From a checkpoint of a small mixture-of-experts model trained on Wikipedia.
Training: a variant of Adam for the experts, 360M tokens, 5498 steps.
Below are experts of layer 3 (counted from 0) of a mixture-of-experts language model. Rows are named router (the router's row for the expert), up (a neuron's input weights, with its number) and show model dimensions 112-223. Each number is 128 + 24 x the weight over its row's rms, rounded and kept within 0 to 255. Numbers have three digits each.
After each expert's rows: a language model's description of what the expert responds to. This comes from a sample of Wikipedia text that the model never trained on.

# expert 3
router:132177162110137113131160093134168151109130111146143112171143143094155152153065113107140143164149147111131125167111122165133094103119112089074151134100110139148109135080149127149180138143125135133106150103085129146086164120152161121141106121111109127121148090097134109123131115133166164128140164160139167137138126118148119131148149125167
up0:131100155133158145125164124077142129106145104120159151079112154169144083139120162149109147156132089121116152115143125144104118142147141087130150139148110141118114098131150120149119116134078156131131135129143133066124118118158142125152115094142123143091124136109081095091153159142125165104137104133150090133121082095138147097145103130146
Proper and common nouns after in, of or to, mostly US states and countries, plus school, death, fire, e.g. Ohio, Syria, school.

# expert 51
router:121115171142158110126153155147199125114115112116155072148148104090152166147097116096132138165126161108156145158120121173162117119147129122078116134113133137127120147106159113132146138109116103150140118136090100099108107129164135141142084119111111123123134112089118122125127137104141092125147084166132142128124133123177150145096125148139
up0:140127162146148149177143084117158101142078083124158139098123120116110111134115149119138142151109089143170163119167117145159122147114132131120146149148130103125135092134149064166077131106125156151147105149148169079081129181134117165145124107125130100108117083127100161111151178135125167122149130142100128126098130132112150114131093135112
Relative words who, that, which, where after a noun, sentence-start He or She, and descriptors like footballer, politician.

# expert 43
router:151117187148170143123198107122146092109098100111093098157141140117174170120103108111145133129125162109104124132138128155099114105119127132098160115143110129149102161133118092097166119104123124129153112101116121143125139112119162138151103105130145090085146130114121073131138184085141132106144115170120128120088159150137123132112140120134
up0:139139168066157087161159128106138132108107146118150138090143134173158112134085142123129175120099107142128138117114124113133128130121116121091145148151108109103151077121161109153098142097163131127167140172120135087130163156171117127119087132127119091110108093140138143081156161161112134119167139120095089171091153123143128133181105104092
List hyphens, paragraph breaks, heading equals signs, the word of, and the piece ti in nation, plus It, had, relatively.

# expert 55
router:137164145144168151126167120110149106157128102122135097157128113094163161133114113090104143196132157091169152132131145191133150125123121100118104139137116121148065123074126151109124135145086139126098110132114154135143152136180129077145105111130149100129140094101161146123152138115113140102142156169131127118116140141084136141107115122144
up0:166124199093172149136133132112154156136106139125154125126102122141107101131137146153112156155117092127173112090173147151184115143086147118149158158167101130134141100122147082140088128110134157147118122148132147105129152128139122174139137147096155105119082103119121142067134132130109147113143108143089099157107137102100130107164120138163
The word in and time openers such as In, During, year, summer, plus final word pieces before punctuation, like g in pending.

# expert 42
router:187158130096170107107146128124190132114161134139140110145128102110146143147115110108137118152145137094152139118134109139145108095130100151118115180120088115159106158103156127138172166110128107152071137148122121147109133131156128133149129144108100140102137098137145139146127141100118128114152118127108178129083139151125152161120146127127
up6:121109163130123146161142105143151148154118126167155099125132176129125146156138098124111130141163088144147127117117124141170071123129103123115169101106130117153128121119113096125113122097109115127090142129115104136116113137106127139073171133150108133089106147148138101097129142133114136165114175096131104122146124157128131150143127151113
Braces, backslashes and dollar signs in math formulas, and "in" inside foreign words like mein, Heinrich, Shaadi mein.

# expert 18
router:156136164131161133132155150125183120132136091128146100167149112103152184152101100093112120171126157078137156145140124160135115094142091083081121151105103112156098162083159143106178150115100093125103128128088115122109152120160136116147100120115110108116133084135133115126126158101146105097143120163111149130101130153125125132111148121146
up0:139111148113195121173158104127115124147125131141125135096116158131160098145128137136129126159163115132142122128141111149107105079110127130106129140136127125127163070140120085107097121084141163143150124167145114098115170131129142133124132112080127148139098066117126136088130137154156175083130127117100123156115101111136124134128105131104
Closing quotes, commas, hyphens, years and numbers in lists, tables and name lists, like "90s", MiG-21, 2014.

# expert 6
router:154156142162156144190154114124193142156145110106113121145136149107154178144129108114117126110145124095097123149129143151122110099137099127123107127128125129152083149080140158108171165147078097099093158141112117114104127109145150120123128086098122146097125073132114150139146165097131103088152117146108161158119145138159158143082151141162
up0:136191132102147131153139144117137113130099113096143128123122136159141125152163146158151158154125092118134153128169143159151105128111152098136107140147102102132141035136145097115116130122135144116156126137121153121086125100143147128099103083122117137127122122123100147108165106130119178094140133126095125196089129108143093125151111147160
Quantifier words like some, several, many, any, other, plus "sh" inside names in cast and credit lists (Avina-sh).

# expert 24
router:145132171098129095147173186128168145116118127134135107142132114117130192153119113092146144128113143104162169169117120190128110133132127136115118158112105113125120111095160135111148123100145095123066104122101139141100130106162129103119094133096149142114138102147166122102118145127108153130110117170145158145135112109120152115157113144144
up0:136085163116146125154149105093134081170081141132119139134102133130129141136132131147146173127109116130127117129161133126132141160133129161140117126130112097142129105135150111176105110114133166122182123156189126080158171138173137151128098130120140117127107088134112129110185160150114176104136092148133163163116102133106146099144091173144
The words "in" and "and" in running prose, plus word pieces like ill, in, il after f (f-ill-ing, elf-in).

# expert 10
router:141158159106165103129165154129145134114124098117117094149149113093160192129110110113129121167158189101113139121149131168146115112129088157095140140112097142173135134118136096124135157108142096112093124144125111147107143117102138076147078124113163115113115153104126154139153189142135108156109091154117146139126120131135134151134097089120
up0:154091132103143117135167102106124146131114125134144168123126139140128114132113143149144160161160097139110123133130088114106113155140110135136132151142076129104171069128142064186132100103147156080156129161106141072119120107166129170136142130118121129117106077116091145096117140155129157104158113150104110136155149134126122119135077148129
Mostly "of" after abstract nouns like process, existence, task, career, plus capital-letter starts of names and headings (British, National, Kh).

# expert 33
router:103139144098158110119147163159155138135127107150142143129122098091137169158097137086123089147140157104124175136139116174115137097115112127162166145067122109147135130134140126139172140112123093140129130127135127120119132112147165095146102132109127146136137117114102097150102132115157096103110114200123178128079135121158164111134116149161
up14:160125133148117102137145099130114099129093109154097141084120138138129152152136091164133110146139146138110159147156148106122150093114155125138129130105162099146099191150138101144140130166116090141062142107142127151118146146156113162157118135102182136073108149126107112122119110141124138135168116096143117151146139143151127151135081126115
Verbs was, is, were, became after a subject, and fragments inside foreign surnames and place names, e.g. Fisch-lin, Ras-mussen.

# expert 16
router:118124147120166124161152140148180088126119113144124096118137138107148132130119135091085090186135172115122175112115123177140133092130146119121136140135144109104110143130170137138146159099098094142085113160103134145123125145145132102143136107120142141155141134107149121114111131115129118106171104155096173147100134170146127141126132092165
up0:144154168127165145151142142148153104115125107125127135103126129100116086139159126124103117148130112111130126148139141130152140113121132144123128144115105130109164108127166121180134110121164104120141116189132125125144109177158151111126127129140126156128123100125093137142155122139140180118132116148102082156092109129117115118122105135116
Opening syllables of non-English names and place names in lists and tables (Ta-wada, Ka-din, Ts-khadadze, Mak-ati), plus as, by, until.

# expert 17
router:148122148150186093134162152110154120109150099133125099174158118136172154132108095103099090158142159077130163134190146139138107042139110131117113129124153122150112156079159105090127145118090113112098124134073130119099143156130146116134114094131136146095122081139132123119111153113136104060139145141108141118111144144165140146128147120135
up6:118106126104110094173131132139116137105104063151148082103122142124115145128108115122107150103106101130125147107144103154095130116128091122117142079141127102117099136142133115137141118100118082095149164144148117163129090153121143149119124136146146138084133199119119114118124127146146082133138102109130115110131122141110153115119119138124
Quantifiers like all, some, several, both, many, plus the dashes and line breaks of Markdown tables such as election results.

# expert 48
router:157149147121169096132171196120169093139114126099137120136152112109124165157133096131128083179109122067136132121179150148148100127147125100108109134126134123160110150107125102132132153078145071104096112135117159138109139151153104135155064100157134133147115119161134113137109134127156122129143148135102186158142091158132131164083159098142
up14:143147085177136139109141115109137146136132120097155113155150134132151114177163134130144145127128115153143128120151147147113134100089149121122132141106134143172131167136156090138154143118120091124076170113141111144111150179157074125160112120122125125107128132135122132107125101151116121142147126115143114151139134150113122123083064151116
Short syllables inside foreign place and personal names after Ti, Pi, Pe (Ti-ra-que, Pe-na-fiel), plus table pipes.

# expert 12
router:136109153145196104128158158105135110108136112129122102129164111121154164140099103091135135130144186110157187150191119150155097135156154109092139099136103106181136126116134158098151144150105104134102094099098081113110139177131117095127097158101099101144117115127164128137133151091131119101145136119109128138123157104120111127138153099140
up0:119089162107164141114146136115135095135118123136125110138160154176161146129141141135158155124104133133162173133153091144136116188113150086121127139148105143098129120129135056114091117096162177119137134156121101108123163125158143135127135146138119118130087076142098097114123117154131175117137142113135139190120100140112092103136129117098
Middle stems of Latinate words after prefixes, like con-di-tion, pro-duct, en-gin-e, and pipes or "=" in tables and headings.

# expert 47
router:147150138108158108112161141145170081149111116122117091136126099084166183146128142130115135153148128089147141120144143161135134117135105133131110193070107127152145181095142101099149140118107097123124124112131153144119181147147178106115066133082139108137150077141125112158107135093123104117150133172116143154117112146116134150077165133104
up0:110113185116160129154145111106125096140111146112123117136121119150147106141129134145144121158108144150108129128135134125147114187146158135092117157125121133130159092136139108172093096123135160092120109207123128112120162114148121126115155101135138123100120139097143137088126141120123165091142119126156128164093083105113161119114097126152
Personal pronouns and auxiliaries in narrative or biography text, such as he, him, his, it, has, had, himself.

# expert 27
router:151133124151150104129154153117190104119168122103135105140139118068158187159142119063137118152129177094119139135162144182128132106115102087082158150098113092169128142102157152117179135130087126142129122131104121154124156135154126121157086130112124109134124093115145151142140150108159118124149138158133134132124140174135153092158167131173
up0:152155176132155106109158127143126131127111150136147140121121168125137072126106133117144131137125116126119097133168125121136117137143148152130154158134126102128165075132159077176130128122113135115091105150135105092112139119138109173130111138113132154113083082111099173109120149119103192106109094118099113167097126121140181127161088146128
Second word of place, street, party and personal names, e.g. New York, St Nicholas, Toronto Fire, Republican, Robert, -ville.

# expert 60
router:106121140152185131150175170137162152130145131152149113115176106103178165130144120122155175153141172091146160169127085172135080116132135085147133169123131098139091151079112101136180172131127087126151124110137097107125132089144113118150128113107114125087152109171145115163137126103151112097127131128125117125088127124107137117129143139178
up0:161108170108153120117151126122130127130112096138170148100158146130144105131122138131113148141140103092145146138141135140147127146100152118151119144118111107112174056111139093150119124125181173106139119151158153096149165123132135133139096119128089135094083080155091124086106161144153131124127099144106112165091139088114120144146108153140
Coordinating "and", "or", "but", plus commas and sentence-ending periods joining clauses and list items, like track and field.

# expert 11
router:134131153101159157143151150143140084150108135129141073120124147147182142165113117119121125173112120072104162111144138145131123106106145076127133157132083120128092159114131150118181158114116112159084121113064105126105135110148171098132100121098106145128101098133105103129118135141126116119147103147079126181125134152131105139118143132112
up0:121106122101154122136165136143157079143129139137129118082116136144090130162124105131112174129122087133126158098154098114150110169117122108132151147182107100078124128150158120151105147129131143147122120115128099094132131163143106117158150133139112153121094094155120133121131142098155174133129128149095071182086146133084103111132099152130
Plural endings and abstract nouns in prose, often before of or to, such as decisions, comments, facts, information, history.

# expert 5
router:165159143152173121149148162099172117099136123146165108148127143134154148136112112100107108137096188112139140134128123166107117117137097108097159146124115105153120183128132137096214147098083104094138121147058133127113159138177133103102087091122127133131131088116132110127114174112164112110128079138117131125106139145130152145111168135131
up0:121127159126162133136133130095140099093149137134143130112142138141138116148134135145123148142137118108123150130162085129126110133136119115131122144110062129102165134124179095160106136131159141153127131168114149048086158147135121131132157119126125168077117087143130114075121143159144128101116077150117135174132130115156098139141103136119
Final pieces of words and place names such as Nadu, naval, aviation, plus size words like over, approximately, large.

# expert 7
router:172117182139155102159159126118122139155144132128133123101132158131156139159099119105093139138121157094168145158094133150119118102157115111080129106140161147156111148096152159105172166110113144099116118117103117113123150147141125137145096114134142118105153091155125103133102110118118126102146124144101153146181087183123129097114140132120
up6:108099172139150108132129119143071147119105075154161092104145132124151130156125107127115151116129112153153127115114099127154127110090139134092177112099115134137125122122125092132157122100107139137121129141124100203141132139117167125129141122151161122096128164087114109128128092077106096139125156103106132122169142173099119154122171134147
Middle pieces of longer words and names, often after a short capitalized start, such as ther in Gatherers, ster, ary, ril.

# expert 29
router:129146169136177096125195178124167111117120131164102136154118148123179146129101078114098109155134127106104127146162111148136090112142131135097133143124152141176141111129117094116140162132084120117112169149091135116130137109148149104162139135096144134152105084159131099122148160131155107107147144124115133120147148137137166091163114166111
up14:133125139153132126116175122100160173170103100131126114133138154132152171163181094150122100147164134114135156125122132103140132103115121120118143126081123138117108168116102140152143153123127064121130187121133144150132122186122131143136125102128155109147113108131103091090125146165127134131136132123163124157167143158162102083138101135111
Forms of be such as was, were, been, became, is and articles after them, plus odd pieces after be like bemoaned.

# expert 30
router:149106173146173105124131157120155112120134097123114091137127103116174133144094099115132137142105138105093148114114123148115101123093137097098125171105093123174124168115174158110173169154126117081116110147097103130125127114147114112138110089113125108137143105108149112157142139102121116117144131142122169115127115151141118115100127124147
up0:147096145135150115104152108146125101136144139158152132110108135106122089133121127143152123118123075156122105151173115139135075145104131124125130137179098152117138090122162104131104122131135147132172089129158133106105138138127123200141124140114105098074094087142093113080137151125119154120150113149107119161128151106120141100162073117171
Adverbs and the "ly" suffix: also, not, first, later, only, then, usually, plus "-only" compounds like CD-only.

# expert 56
router:159107182103159126146142181160174140105173115143147112150159126108151166157100118100106120107127138082119165123155108159130112147122117108094122124135134120165108121086127125129173139113114116135112110151109106141098144141142143125156120108132098121103153110137116101139133119093125098134122133158107146133112102179110107145118121130126
up0:130100173149163139168149070132139103115121143174146139108139138121141074146120139135147139142139103127137156111108124114170089142111108101117092110127098124098153079137128101170129121147165144143118118165141128123089161119095100134135114118141119132116102111151146107089128131119118186083161127131109135183092107118120084133141122125122
Equals signs in section headings, line breaks and zeros in sports tables, plus was, were and -or in names like Zorro.

# expert 13
router:156134166133162134126161150124179123130137092131145099166143115104150189154107100091111121168122154081139159146142133159134108097143096083082119153102109107150099157082159145111177151119099095121096126127089121124111148124162135107149099121118116116114137081132135117125126157097151106092143126160109146138104132147120127131111147121145
up0:139118177125155119117165108108141111119095124088151123095119150110135115131087154124158134174114115144139135113141118127145138142124130138110141151190138137114136071136185096187107127128121146139182120159154138085112139124126135182098131107128122141064119093121146079112110118149133138105150103113125120187120095114147131119132074172124
Sentence-opening The or After after a period or line break, plus closing parentheses and semicolons in lists of works and recordings.

# expert 54
router:155137164130164134129159155123174118131136106132140100171150116105153183160109098090119130168127157084141156146139129157132114094145099091093125145109104114153102161084171141112176158115097088124099128128093118125110153120168132118144096116122115121120138078140131110129135156101147113092144125160109142138099135146119130130112153120151
up0:104080184116171095137163158096123142123131112126129116096123124123175120135097124129118156159145084136126158139152103138148143141115186152142131133158106141116193084115146099181113099095130151119161118139145139085161151111132112154144110153085130139089115069109100111093147140129137152102150127121138115177090123111126126116131066141118
Articles "a" and "an", commas between place names (Kitchener, Ontario), and hyphens or pipes starting list and table entries.